Weights of a small mixture-of-experts language model, trained from scratch on English Wikipedia: 61.1M parameters.
Below are experts of layer 5 (counted from 0) of a mixture-of-experts language model. Rows are named router (the router's row for the expert), down (a neuron's output weights, with its number) and show model dimensions 64-127. Each number is 128 + 32 x the weight over its row's rms, rounded and kept within 0 to 255. Numbers have three digits each.
Before each expert's rows: "comes before" lists some tokens at least twice as common just after its tokens as in all text. This comes from a sample of Wikipedia text that the model never trained on. Tokens count by the router's weight.

# expert 3
comes before: "\n", " ", " —", " 1", " 2", " 3"
router:142195149135108129143142188099129114132108129096129096130153140123157100161120066108112119129088121186133102094087151184067133162109144104134184119132096177078146149158092116119101135115122120
down0:149112154133141084061064124052098118106171139113080144114126127144154173127117109136110097111119084164159150103129172148114159120153122175093111139105143140129136154149151071086134088099093093
down1:098139111130176114158136161173106111137124152102141154119114142127150083136123163150149092144096127158115141058092157123091171120143083128133135151180115124165113149160139130160176172111082125
down2:134086090133108155074175179122125086117140126140070159162107134099123170126203170135100155137104145176115148123152115138121142122185133119112191083067126079162146182103082170130172142092151113
down3:110146085140099151123120112131109067126127094092136150093117121076152097078099114171129109112124127152166078106163129107153108112184113068106109116152129091106154102171144176122090108121130111
down4:169165118129133082142071085179130144133155112168120048105095130095091032100104103151139125129120168154117160130118151156107138075124135101118171165148078204125133189177145119088110126100107145
down5:105145127109097113040104097120130146163138121061108156111177107132139153182136169162070112126137088089068140143112132093144164072090109107165063117131130087187127124121110156095095124129112119
down6:115161133145109119094114112101104081158106114186126151133140107152083155084086110110127120142127157178126110138115186125082146062112097129127076166111098127195118065087085169087123144127127155
down7:059098078090156136115130082133092096162103092114154170133122109153093126091092135141123173084109097107085121134104109135094106124132104144162108106079139131154124158139142116178141116176116151
down8:113139155105078118159039116089172149117141151144105122104137124100127121099191110137180162132099083128127139183157145145093112113164135099136120095122157152100137120128158140122136141085108116
down9:202085142151142062101119154090140107159131224135205153142139067145138188116139126107100147113191141197169092108132112115143148121088088115089148082157110139142131088096165058088132152164133080
down10:210085131102102148209087083107091125119137167122133148085137149080100098129123155137135067104152164174139148143178175104102125122141115098121139114183148157089131187124099149130162105098132149
down11:093083113165134122102081103133101079116179141132163122126148093169126111134126129166133086160133136161165164156145139140005163137086142049074151140107149085115114116166097117163173122083122149
down12:063144117120158070090070123163153110150136083167187116143150092130111101147246127148089143138114086112104114134126129141128110088153094122172109140149193128136139113127136102097116133127175134
down13:117094198173125074156144115112099064153096153105084139167186172098092117110149135093126127103115125108173114091154117120120104122170128088128087083179125113148155106119171052159218129104081161
down14:116120141124098160178123150120092065123149084098084157085108124114140105138099134107113125100147131150163067128113142127095191158082113104087125157163146180126103138135153127088125108125191131
down15:134132165138083201123119127129163154091191157101186116149167185119123105093195143127131141062149141122108150121092115119092141119164151121163122131155080109125131140099093115127104142164107147
down16:089140148173157134147129157074156208137109114104082179111119202146143171116062139124139119091125093115164137082118112103114150160083076071149133144103094107120126134138157135145172139115116165
down17:125132109106128138131146136146126085170139125128112122112172117161111107162159107161149114134056145115138107144100138125133061135139159131132096163139127145128140168157115098161108076181087165
down18:141106140148182149123122118177109180103134095130115186057139084135096113125113170114125103110142139134180173107152137124142137161113111116101105115189165129165180162119098135128105188055135149
down19:129146108151157104143155165134118112080070114115143141118071143124116105160165211111136115097145134126053144136100157165129170149142230140133130133126125150108149184125118131096156171126160113
down20:133124123109165134142177202160115120110123081036114117141153161086106141102111162158115107141138064146136139112149082086117127116085119115144151108199097128113190090088064120122137099101130127
down21:118119158148104147132120080132101104083154145088138124111201070144112111101187139143109132145070151117155169064041147143122158201148121168097142138119123162157125128130089127121094104113117182
down22:100102133138106164136150139061126110113146100077110141135104159098137230032151136164107087134105185158166164119120105152089192113077163159109190170206122114074129132142146111114079101154111102
down23:148090154202109157172134070155147112162099107113173133100103162078135165074134136117160105129123148160129089110124144125124138105144114135106140155165071078197147131096107100101132136096187094
down24:153164214105096144124159125174103052102149135126089145157138079122134100156157136152138140179063067117151125135142196132076130101131123114092147160092182126104165108118170124118166139103157107
down25:152094164127161053075133149122144146116094096152127118083166100154117150131129146130144064101079149116120156139093084129147118106179129139147130106129109113162111135095122133213162090125100073
down26:119132084176057146131140099072147143138082171106117037156121218115116116179047115093133075091110094090129179125131137126137154141091085132095147124117137163106080149114173123110155142103113145
down27:117111135131071194107107155092133093094148152099137145094145085149094147133198107097153111098145070101135151114133169107123108189150107151157102115147143155168152156054208073158101136122119132
down28:157168158125131213109143145104142145144180116173183142102143129079126108094124111152102210130105120141074088118174137126104115131110141081086138120104139122132090039035106166102110139110160133
down29:161111117108132146071188134100088080157119062118107130112147171122122157130081196187091143164136156057137136153042085080159155093081089219099077146120151171160035110150109139185115088088140088
down30:179101120172176198176187137161167135102145172140114137107121121082127084114161100114123059196114075173170149098115182147133145121106134114123180169114172145153173118137162124113115155119131111
down31:156195125079126156155136220129114121153123122142123159140113090181090118140142070117126166088199094103078177117113109104152121120072184102127120178104111116104121111082129133142133117154168109

# expert 27
comes before: " a", " the", " \"", " an", " not", " well"
router:140081195158130095157139157106132073170079117170154084140202094124154163185121130131035120156120119155103096133150061127143176113090147130134145060091106187167083141153127098156148132057105119
down0:147206148161090080149110113122105209164092152120120089154111082151118142090141128153104121141087165104129024090140141116131048141165111110171162096086081138128139167141164099132134109162139146
down1:080239153103187126168127127139221046139146106119056104141149091090128121091138156167121134087145117182106150085115122111104149098111130126095164124081148140156127134110172135132137167134149145
down2:121082116086169121147146044136109164064127160099123089120123125059068133120118105135120196118146097099128169125109104148155143104167109156081154160145180122147151122166124099188134162092167153
down3:185116109127091077080124083128131139128155194113047176151174126125165130170165140137112205082159172098125141100218121122039183139132115092054164188148144087135128199151143064133186140118164189
down4:088133139138148148142127117106110135149118139100111136133190109187126115144157127143090094115112127116136114088113134092165140078123145157167116111143144145153087136095137085108126173135137065
down5:212118137122140179121146133140090145114146126169083192100128134142120124079099115169080094116104124135115088088120150192084129116073130087107095150138105115074203157171074168107186140104151125
down6:129124102178093069152172122086181084143085121132095120131120129096151154174171146147108198169140173150083103063091142203109100117124117119122118159071081134166191150129126112132088082113149161
down7:103098076112127108125090073126117176089161096129095097151143157163142130118155173100108127167096136099149149119104167116136125091144134182131099136086122151147122113148094145061127116137176161
down8:159122142105150181138163142168198094136149164094181116087083204156088114153160166150111147155137152107118152119122073152178112157100129109112122132141142165078132094137127077147060122084192056
down9:125104085134123141067119099102165114141138150073080129145084173090124112030137088166162135180141148157129117101088204114135160120183135162171099135132126100126175109116101161148113181059138163
down10:095099102186135099102133169122144121164161085086102113148155155081125119113103197075111139143148135141080119088109134102165125101168069095128086165145104123156135081131122116149130099156140167
down11:149105066094121123153163094192095147116114147137092079162084108152148062105142118105202156148157081132106119146173105091122118181127182126045127150198143081091117103126127195184145178151101118
down12:112155150174095102107122083140093177144130139053105137159088143131109122134122132146112095046077081142166127077106189151107128083118128086143114144154108134097188111150167085107138089140151113
down13:141164166167165136157139165074161125160113083088158087152117100174136112121153088111136148134137117165156114169115129154141128123093132122088102106197134136133100075193089115071125176140081174
down14:139083117128088129116149107095143101069123180105066157078136125064157144106176109108106103149119115186089158216173123132125095137157148161133100134160199100077190170127107151132174145196118205
down15:081094172138163123165178144119142130123123144115122088098133080114129163129131129156104101125117111118122098139183085125106129116168130106149153128142141120180183181174116090078156168153109211
down16:169202160127117131149122166150129051133099105143061154112152114085116148101053145153074073163141140149197123137118126101121181179116120150156136161136140167119133145024115150114144128126148161
down17:144106102135121137144100135111119131147143157181059086138142106121146114109122151096136131118158099137080099147141093155113095127079155145138158107079192127116133183069103086112093103115099120
down18:175133150133166118106061122150101152164109139112076124173125138172159069156088134100137159127068138153185101143095169120127083131164135161173132078095107119154140144153127117132091177131177105
down19:097130117111135122090113084093119153089130111172067143106068088116109135126171128097132092157132081187073130105131137145150119092107150079111155105073179154107057091177088160097074123127120139
down20:117098118123129103163108133171099121150112165114091131144139135141111130169148127131111114132168148103081151150207124113142086104157114162153062144044168118164168104101156142130083157134115100
down21:141143119073099149087133153105119087181146159167153063149129176154135101137129146161163129127133176149106077104091094165099158133124136127071104145128140142151125111145139126132074108109175085
down22:196119169133152134112136134142133138127108098091109133166171129151074122099075148136159162108077145114087114149120165179131092095141204106200093152097139143137152095137130121150075073132125114
down23:048153158161043147117074116105148165165163106138118122143127136126122142179103091171141123120101132125088114101090156178141166140150110108128064093140133138073117143065140184126122106095159142
down24:119137112101156105183149122067100123243118170113171103147185120127150185124108104089188151123177148143124113146181061125120108124126098132115159139127120164054154124162098088140106140129165145
down25:061113126091106097176156206141140125117103119104131166147124133116148169142192173110111153082076136123143129096144143176088101141162127129063162148159140107138132061167130074115104157100143113
down26:161073160153158161129172150142114093139106105182082123143132156113067110124146150111147143123101139140079161058052136081155160111135111120122198147142040036129102191133120128131158138122110156
down27:185074079123074118134171120126080122074136117068120152155116097138149175160186139132086127067144156180161075130136105142099128224059161180142042119143116129150181104135174154093117101111113119
down28:133102107114127191141179156128104157090142101149077144088126151096022162095146121172026126149168078093084099081116159105137123133090159108134126186151103109170065127140091170078166067133161141
down29:156107094112084131155158151126138097171215155119104152127089116064114175090118208111125127172077134119118171080112122090166139111173138124165178186063132149099114167118133113083160171157079136
down30:111112135047154126099108170119139102122113128131138146152183103123182174104130102122094117141104140153097147127144173176086103101156099117118119085109129146108131171178161155134097074154187145
down31:217112136088141157132146130153139098128123148159156080081167146175115150151106133078168129112141133058051111147118122154097137147082143191107170092098154129127086203061120118157114089102116185

# expert 29
comes before: " |", "–", ")", "1", "),", "0"
router:145153147085129150128197185135123128157099145197112149150161115112140087083149083095111181091147155105127136161063144115070114165174190108103224105177077130141116170096155168095129099149148106
down0:176096158108126112185118146121140111114155091063145120048099082112129146100129099130116129109143091102155147172127185112114139149133084120098134143087072139145088124112105099094144114146138124
down1:114130071100159085112108107085143152137167161149149119116099131151132111127125039124130137097105144155130167089069135164125153112149075130100137131213139116172100112140147097172081109164128109
down2:152076158102144114097179131175149148128113056142053132127150104108121157094156187179120117100082131135149133089089108105132182153098124136163112200124171186110191135141120135145127131108149099
down3:134139175121124108110158099114079086130071124161155161137201108167204116167119164185095119126131120110113171118082115148102099074117138132125179120134203115105132139151180125100074085158161137
down4:120125073115119105083143171128117136101118160163104087098152168143131151154108120100164120121189130128115154107143143183173144165123096148064156088087145155093127121171169153152070101097131105
down5:102114082116139111061120105116125131113123099156151103149088095075158117127142137102115115130116134106140141123102165116158069113154135150121154114121176165149111115100120160062102144109164120
down6:170116122115128123120165135173129141175120151112200085099159110094094119120164145145091124161130098162166165135162104098127112121171112138121125104206177131124157124134129143083067114142128082
down7:114075103089094036155119080110052116054049046184145135145216128146125100120139113107104096097185087133193109196125104122117165129127156147083122106145152098146123199124118121114086176120077132
down8:151173132136112081168134142173132145142142155139141109138180106147062159123108186154161154088147039096166153107110151150082087145136158138175154154144118157169108147126125164193098139174159118
down9:152144142179117158163148113125130095135131108160175128130122160175156073160148126120098121148165106166130102136176141051156135128052167109199134141132129113165144115057117120162119165155153167
down10:095181109126127160156135129108126128144100143158096138086114165109169194129087111075149118168107157093141136132150134137134077132148080165129129146139131107095049087106167142178138120080037132
down11:161111180168083169159136119111114092146114113072105110134100126144132158174078075142029108118113180147098135116143119115146156153170138129102173186155113168082139111126088079120197088191148159
down12:151112136141110081133106150164087109096146116102044103179136176117140075123151163137121113137177092064143125130121076088137111115130146203151075122196083172139134099113138152134069103126054162
down13:137053140178197123126130142119083102116125132152113161098103126162086101131128166129169160098125163078158169081134092134139124100168111166174122161098132142131086097110127143123173076129194067
down14:067106097188111130057165132094159105101182134131178140107125163185193192128113155096157140054147201064084091132144089095112139129133137095116165105124148118142126152128090112118204155097119140
down15:113140070115161102110110114136145135135130142172178175163119118055149176134136136159074144116126160116148118190139134116147190147078133120140160139117103090169164089186173114213151176115145155
down16:104159139125123107134104101123075084118082118148136200134171138141121086073111101108187096108126103099054108108148170044130128155121112189170136083147133093101138144133168088129119141101048122
down17:158137120174097145122174140043131105130113077117130114123119092096155143088159177126109129084210161153090151154142158170140114102145117079086066152104111040117107174091148178159165121100178110
down18:088107063169116133064110122087132141051095085089099180117127119174117160123190120130141170131158194126153145120152147140071167144122079109129154116147166141087169146126122171095150123068070102
down19:114132131118120138118051129113087130099135114083156136109128129088153191202077179155128172130101124151155128056112131121130160113103095073165151142189144115149154153129102161109162093150124158
down20:045136139098140138120117185085109098097090113129070083067153168181209134100117106130077117133220142109095121114176173063169144136086077134163103103169116169106141084079099125121157102128146121
down21:121131157148130135101129139169074132178141154114146138125143125106111174189105189173201104109074080115127136131105192183121157129085145183122177118134101167141189157117135136159142117150156086
down22:163180140107152138180148141115081118072132105094115160119211113069146120168109188183131061157126096035130119112116106175148159192157159119097123119125144131085139090136154140125078139159114129
down23:095149126146183166158176085104118104141128125104094086188165150110119151102129167084134121157098160106128141187227098144151108055108163099069107135116124159143149129104081118135120077132083120
down24:104109181113091130166161171093090108124154101120135074133131160083116139130074143110122123130114162071147125160167130146137120173085096051125111173129095112120075119106162172131087092171124078
down25:099060095112137082147129139149164155101170092143136102143104070097148108100145075101156136126188144103174116107139124112151162139108112155113095136078201116144148130107137082133163140172090131
down26:059080111168085118146155095123116093141178099160103192097134140127167182140184188168131129151065143136129120088120100112131164106089078175105174156108153167140162131093122126126144110143125122
down27:103175171160111157152140121172067122087125104190055169107135127057094120138120175119075142099129080099128096083066131128109206091136176106112158040137158146099160199130187133100127135120075053
down28:147133142143153166126084124104182159114118102134122104034097131127097069161160150171190091114126101155149149079071160113164173149092097148172102115130106135108106057162094133161178142108200083
down29:122105074166133150124122125139128067134133112111099148159139168121121105095169177112103198174107122120138113205124158106143166165120083132096091129166204164115162138111115133108155193116056161
down30:094136100110123117138133138120160091143112122101143174075102092102151114100091089118131207149086129158135083201069148105192140069111148128129089120127125137134130167113137098121156138176082131
down31:157193197143128164140142164130152111132118139063106116130117069137132086113137109160104133158142089085061091143131110111172104159171078120135190115135117058137159170138104147127028153125131074

# expert 16
comes before: "\n", " He", " was", " The", " In", " She"
router:063093123090144171137071122065089137081124136182157158116049166151148150156080148130115144089125130173135128123070085130146116129118197127167094107141134135138150099075112123088167124084058173
down0:169167086156167160128149146138122107106137121159124121150144082148167109105105141118097137066177125109087167167104141129120146123075128106072121163062125166076087131087149091229113130101100128
down1:153145125147122099147109129171103153130156105144142125127103143113141124135158120153087079088134082127090111146180124154159113106133113138057063198140118161113137175179138128127111079171111195
down2:167169178088151102120117163111083096165100089153112082103131102146196113125140144105150172107141135088106158179151145148084057102129104137114139156088112158096110157059115176158157082154160168
down3:119060163110096076090155151135072131136144093123129150144151167061123134099106127145122095140163152118108193140089178152133119160091090089085130136127084130122071161147118129070101165090120160
down4:147140153118142074163125148173126094124130107149147110170105097093090121095179165101141099203112142087191083079051133154150104111155089130145141160110074119063099174105095159109146142126104104
down5:092115108086098146109097080123126143066136068160128087147159147127139088129099158133113144096091104165140185093102168158135150143161121080069181105101115060142059109151115159164142144163162130
down6:123144083145127102143121131102100102162121123132091156148105104141168158127203124056124139163172140129095078142192094113113085125144153197127148057132182127139101148119105118191097126174136154
down7:192168147065131138146139152160193203200136092107131093122175170156141089073101174109146212121118117151154123124147111114167087125127119119126153115161087119104089101144141103119089154136166157
down8:109158126140158108129107166134120133152164058163120125186141139175156138113073104133189170140074160172129119133127152115157144146188124114149088115176128170079023100094119143128131104132129104
down9:127126101145161171065148139105108073090114185140171074103118131110127162103186081111122142097186120142122133121108151100094077106097181136113108163172150159128107124134131138154139071139144180
down10:107094217133137149091106079142104076139124145108126170100149122162166089131058175136089129111130103128147142171117093142191139151098068112133188131164120144173157145177162122182141202082149174
down11:137135154146118101100109126179174131113139135173154195124136161141128160071083174138150059142160094095177140107122124124128174099070154145135112150136165099175159110094125125138104104117102135
down12:143101105112135078139129151116102116117142165103149159136151079140104110198179128125162158148165107127088172112149077125150148132165122180124179118115176114140168088096096129139141141159100126
down13:163081120090095091140156154067129145137112143129176160101163089139083149156111123145076147135054146150106113082205175207061162151118089123134190132114077157118184128107155079176170144164172119
down14:175132120099145082099198072174168144203130146113128086087096154082081077153124079119096210167118112127117160115142167161054159098106072105065105112105149123110125062166146109173101088140155139
down15:092148107114141142109066128141136195133067108157111068171120148138186186110161126155105133168084082160119105146061128142103061100119168084099113130125088139109075105102105093159164142122206101
down16:181128103187153111198126118109187156108137077170162105120121150129150144131156080172150131160152133138155154119115105148160146145138110152085167087130153147120124107135158126155145102086155165
down17:080101106086125131139154138154129062140094115188106155162165141132090092164196147133092104105110138136141199122152107087125125183187090152116112170101122173168148103117149123171113111134139137
down18:159159132125106150126161088182085071121151113111137081050113078143104135148089120147178216126135147145100108172147125088131142197176104127117124131156211160124133128112113147122200173108100137
down19:169194072132108154093109083098113136129145068144127113126100101103173067173196150139131149153108095055160091142105141167142109077037102152089117162063166159176171201129146090130131051146139150
down20:123127180156121106086126119087109135124176132149167153140124145126117134109132069140057102148188180169097120068100141132109136116134098092131165131168201167185149121070116105141141135117103103
down21:100175128119179205108157092141089086131121127143132145116118166149133165068186161044071088179134092149135095097120128118157134115121166138058085129108138144092128109100162103111149110116129162
down22:167125121142113118104115184121073122147138123112115124129128088123119073113183082043137107138104113069151138114072117159174126154096097180157082073112180138103070098125068122138173136162129114
down23:098143128137157041132095143105142184097147210128127197158145133077152148135088116128167120122120192160110047155099097109119110152173098100150159135166122136130108176052163173100081138129165154
down24:121087145235107156131130148049092167164190140135162122114170152126153135124106119171159136093102098156163166086135127156068109094115155109154066094117112152083071117125158122117192194124149112
down25:138147106120142074066096111132087152141090148074072141106135172157107109140094090144197121191154106065119109095129097146106141133116112168159101090082154120129092101163172081140189098145099096
down26:113120119095124122142127159188146125131099103187128085160176154063152124070088179076157160209062120146064121142089137083161108112144123161186142160093139154132075083110149130155127165167112106
down27:081117152084132181147133111113095105151146126135151174132128167102105182136172118103100106138137095095128143097221108159156077108198075126139093117137148118112082085122065170120096098157134122
down28:139114126045170103170157082237137172178118136133119155151149137129156147091099106125098137165075162111121085173119027107126102172112139144159110108153149115174133110089130141087153162148086105
down29:131131096138106106150123147160173172148127143120084108155158155129125125155047130080153130122146148115105168086106051113135144169102126105110131131185159164117114154117109119117154110106166103
down30:159160161111085125149158137067115141160149126119124155120154172106083075062152118051105127107092105145173142169096082165075128179135147128133111069132097177088187182112104100155177169104086126
down31:150169123191106152139198108144122122167138140139118114135152146116153124097092128132121116104077104106144077142139174134200119134062127087207022162173111158126157140187134109206074095091162145

# expert 2
comes before: " and", " the", " he", " which", " but", " The"
router:090102174125126177115134111118136108132122131125115110117147082153169111141111091129155124133083129129168122131117165085100149090116172167125159153106114083100142090067104115112180111083087132
down0:122100085110096088085156138146155178190102130108146071138167164163117136121170123176085152128127194172111137145126072123144150132175163109130140135134102104148075118104130090115241129162084045
down1:148037113098116087128144173081136136068085173123153124160164131138159172155143094087109100107148124078115125115196137098109231123137201107106085149142178093136079092057105105097130120148132121
down2:114136125122114192100163042134139108145115137144089075120140108119080080149107143114202128155161061148107139132094163127182171141134158126122101078115120121127221153109177103144136080124110159
down3:111174136142158136101096129221124074118120037132111101135161152123132156142153106126102087122136140154128104100152069137116115158133123082126160127113085113141136107114118138128157114096102076
down4:132151113057153079174137134122124215114098110114141107087179147111191099158133162149145132080135145135117162172116069124121123132106129080065185154131177098111152112111123117117084155158093182
down5:191123142142170210168089149101102134105112107098150108138139076165119092118085081157157088126141142147130117208166172155139137142108149111126141163068167139128124068135129063142206102108111125
down6:136107153140085150147197155161121072090150144120141139120157082115113092113122124178116092108092147124145164103088082153140195153165137128080094101115178106174150089136152164122089081104163162
down7:174104089121134096091183098136121146139137134161130125080098140142121129118142100102080066139157151120171123159103093113150164151128151129125101129082117073150151157057078163080166118095069128
down8:099164091151125127136169078109144148115188145125172175170193118151099128165113124113121117125132208132159170160134120140110136155126109137094107138187067130182186180133096154142086133206137140
down9:101159093117137132122134088096111139095065129112127102076143148109111099139093087124202177165153105122104133114127129113152178125145201097116120116134152124117164153190155185125130126134119246
down10:137120155100153112180176056211176156044125172173129108128128112152161106133097099102139157107148126098113167116094138134109144161110167088143166155120100118105096082108105187115082123115114154
down11:154141102141121112181072159163190114110162114075126132112112162108130158123141155192189117164087090174082128058089145170129159146135117163087050142121104118154135104141133147147134139096128144
down12:136144181158116093104164118143114131129157148123101088200098094145129129120126135158088136142151070150083084089098074064141152113142178155150196113151171142172151127119140158115093124173141150
down13:142184128108224131136139160174138064155137076120145102158154100131103118205149191111079117129155113064135150121144079089090141108144130142095109123187165132193156141180137107108099173195125146
down14:090171101071107142116124116152159126090118195105129088083137147109154193188113085100161109123138174130151146162163102085175139102140114126139137090189153145132179087164132082110174140205102048
down15:147141156131207124149137194161121131184111149134106106110172110098160151146118231175084148112156131102107126160170142080120087155110111093075192188112100112131114140140145109114149143155166148
down16:113127127120134173127100138132122188139104113138157123104108181160112098090088136128117169099109128192169135123113066112086129072127170120170122102159165106125164096160069086124173134101060112
down17:131118131114120155071103101130127089126085111134096124081114178118126132151141078130202189170132141082144185096104159124068113096118097189121144150123123182189152156152143132159193150100137130
down18:145129107116121136059118115070174089154112190100070096116188086120121142070092115110093075108068132148122127107076099175104130155102182083128109157119124127104135093078100098147124093112182120
down19:065048143115114132088131141118118126154180081136146149158172166147131091126144159126122106121185132141108189163170132110118159148084132169071111149155171153103121100099085122059130124119085097
down20:157117156125136133121136132139164098131141140136113117111112136094119164102124112108117133114113138109090138111062127176162092150103140153187068073094090136153118119121093083130137134101139240
down21:112137110116098150127105100107160143123124123093116119104122187132145116154120150125115112102143151103146110123162118120137157069212154112078131160149087127194087166111123154107149132070122114
down22:189060131113125137133113141144084106070129170080172093164156124197123136166088097120105121143141075171173100080100142164120115116138112121186145061175154156104096132147151109185120129140127096
down23:104156126137125071100132115124096112192067149173048165088207179065115161120099164121112170147123116120096108140147070153110081149118113146128104099079124075159171120125178096142161115142186156
down24:159136120094199131183212130142145136187150147142078164121145126117162146161116139125146165059095126109111171083095151142128079163159227132112165135152093123109199131128121109163095185090062101
down25:105124125049115123161105157115132134199185097044168132102157097150139108134161136104081118161113171154128096103156082109115121083091118172152120099138140173119142128145063113083103143096126094
down26:175114125163128130169133175123085101109177154052151140133070105142142085157107139098162131150116087158095210185088144164142095106123107172127133130181070121192139092087127119138091130140106137
down27:118124153143134085090154168100177129190134141140132129145154070167102071168137122139088192154109160124147129078139130130113123135144139112145156101087071171133035082163118126167174113154144189
down28:055160134134122137110108164145148156109160164105129135083175085123090126121072111081160166092137134107104134113103113096155126189136108132131116130218141067132161139130181148134101161104167157
down29:135121128148133147112080107108085099132078124114062116100083143189113128204159132137126093159127115133109096164159166115090165167120178182134121142148126095153146127116116184087141147126147144
down30:099142108138136070137144149111115167082134119124154165124085171159149137166122113140123139094173129137116125142160154152092175079115128090121172155199078094107089114131165098120127112096117131
down31:226126181110162128099112166130155103157131109085150105086128127112154150109092077157112158121151070156116095098114113128135101131108116139126074110125104093115128105123161211151087129116161220

# expert 30
comes before: " |", " ", ")", " 1", "'s", " States"
router:154110161102102098102128160136097140099095147087136145105125156059133077106171170118169164088091085076124150088113110119038169097151098109146118159104122135091126123106112175139125121100071133
down0:175106194178138095168088065117118109087193140108152095139152090124131088119139108131106122150141167154207157119171120144187163163095061126066188124135087138106086086173137109109164118178169128
down1:033095121129129113091114157174131126173100134113077112114139097147113102131140131080109056080128097095151111113105151158153147076070097171183144128139066149103138100115162134115197127135122097
down2:088178191072099143153084111099115095099096121098144159172160125132124134137120071158049149123102082118088100063112112152151145193192132092115124114075165061123099159104119121104118110113053190
down3:148182069141107101117092101165150093085143118157148077110169071104123119159123038166148097123106143154153152062169125135138139173162103100120130150142099103161139082087208142124091113131078115
down4:129103152140078134090133179161095127176137180150136168136154129103122105108118121119124101123135201113111171146107138076140091068147117108093112075142112108133112073056150099124141064090135141
down5:106152150108141127135113151097110170144103168156129125149109168103146168085101153119121135159157119159174090133113129113119076059075104158129062120100124087152138080119132057115091164137148141
down6:196096080188106120097128163119135069149119159141134086104154133147135132142106089129143089119121115128164142154070136087180135097122107159098139077182088123146120145175124142114172102117123106
down7:116162106096130167184131136082143159151135151071133131106099114128141108114089082143149138111142157173107102120099125116150130124138107124129092120143107104130138083125133138146140113160135112
down8:150123086146172212160137166117114157107104116136089151102102152100094104140122118133096140126159163155104112091163154136069089121149072081156134112113170111171136122119145146169148126141142106
down9:075103130141080144167128159128101119115181140184130121104114154126133122128125125126107133081106173144111126116177146117201077130121119111142124142158118162141177120110137135097156147082128090
down10:146176158161111186120114112106115125109179167131204081114069151116067132189126109099153093142116091098069129135158152146168137102128108136117062089122175107070081166138159103121120105126130109
down11:121136134096120139119132097076108105100111155116086121073098199108110135111140095155138087069153120178181181109082140138134136137121146088144127134089163178029101117129166137144184176087124122
down12:099118106091147138158121136109075071071149167105103169128141121082115153143123083071174088129133144090115133060150095086143113155143081104137126186092068070157144147090112105156078091154118120
down13:115073128076143153138146077058079110143136116153101188102093157109134152133120158112099074080180166132132151106162115135131126117148125115161116115110150129160094132141122146141180138116121137
down14:119049152093153112146112147129110117111110111088111067099118099165116106148057111167202135103151125126158102141140140100096106107115110100115147116112163090150120154186113142118104125111175098
down15:093127080159088071105116136126133158147222135186187130099125116092125135155074135184161115125088200121149069137086093126177077082078049052080154179191090105183119064149189113095112123144096083
down16:084153103124098131132146090067037103092133093171091147120150140134117115171091076114102068134158140127142158127152109154129167113083119124095122126107131137133152172168083102151145099152098090
down17:116181175137141102055151092107142059112153144168082186105103119128161075099136099115168123110165140055095142159078147128159108181098157167087135109102107171143156142103101083198096163116158123
down18:090106121119104150189189076132116146141178137137108165166139099109102079117119121174133168155149138129131087135140105137158081135106150129117139094155135138149176085152124178137112153164139172
down19:105084152102129135080206125161129105188099156187133140145090105145165163181143137122108199138146122199163098163117134130096108080000112130104129098177128119104125132179145157137115119159169151
down20:143087163101165151097091054179142129129111115159118064119182084098107127216093111167144128178137140138074158102085145137155123082058161155098214117087135126139132105144136113107075154186135145
down21:133096136114154181136094152096163070071142150172063074073103090154203101154164116127120204173143115124129137152097131120136116061151151119111112105100132121116137143131121055064051118140083128
down22:085166115086111121066133088129127170123180137171106122074072132136158126118098135100149128120091144091118118138095125115148117096077092143103145125112090100167065077098125126191130162126183170
down23:108139110077094082134141084151133144149158149111137134146098114081121125130127163194093115166109140104158117082121143147125108146079148166134114129155126115134135131164159058157112114125109170
down24:187105142071156127138130110103165162118097130116174088086102063135060106164163160121155130072102108117126093127079124123162184128146132146139112150127137155133113123101109131097090180093145141
down25:124119093163088183063151075137170164112152185123193118074068137120178105129162139154191070113075167132119134101166125095102131112138052148111123116097079153128098099131241177088129103134140129
down26:110131162114116132155162161121087127145130126142155104101105145141147086155147107076128073086133107090123100147141156111081167071167171160176139121077130145154121137159156150135106160150090125
down27:138118122111119087185098124118154142141140111195117153109114129128138112135138175146132160134174135151133115100117122124083090120129116161104142135194094169060113171163148118105110105151164117
down28:124116120148108107098117137112124068109085074112121148178061037149097145038138148125184126056142066145144125182098083150138099162076197125102129124079165137096079127120080186165113150141124080
down29:087121088141136165168120171077151146127154196172117151161157117080133168185127162129136106135106161119091111163179071195136124166076069141145111110146119088095092135116118136124161104172200148
down30:181167117110126134137171161142152124143120192108152093144148124099123121115134119140177114112167156161116172135127069176157188167160060092157106181101128124099141142138182179127135165179135147
down31:141103171139116151134147111103118125178157136118140132148168122142144166117101151209093199168117115095124126118108093106129182132142101139048129193092138107152146138126163223109097175140130164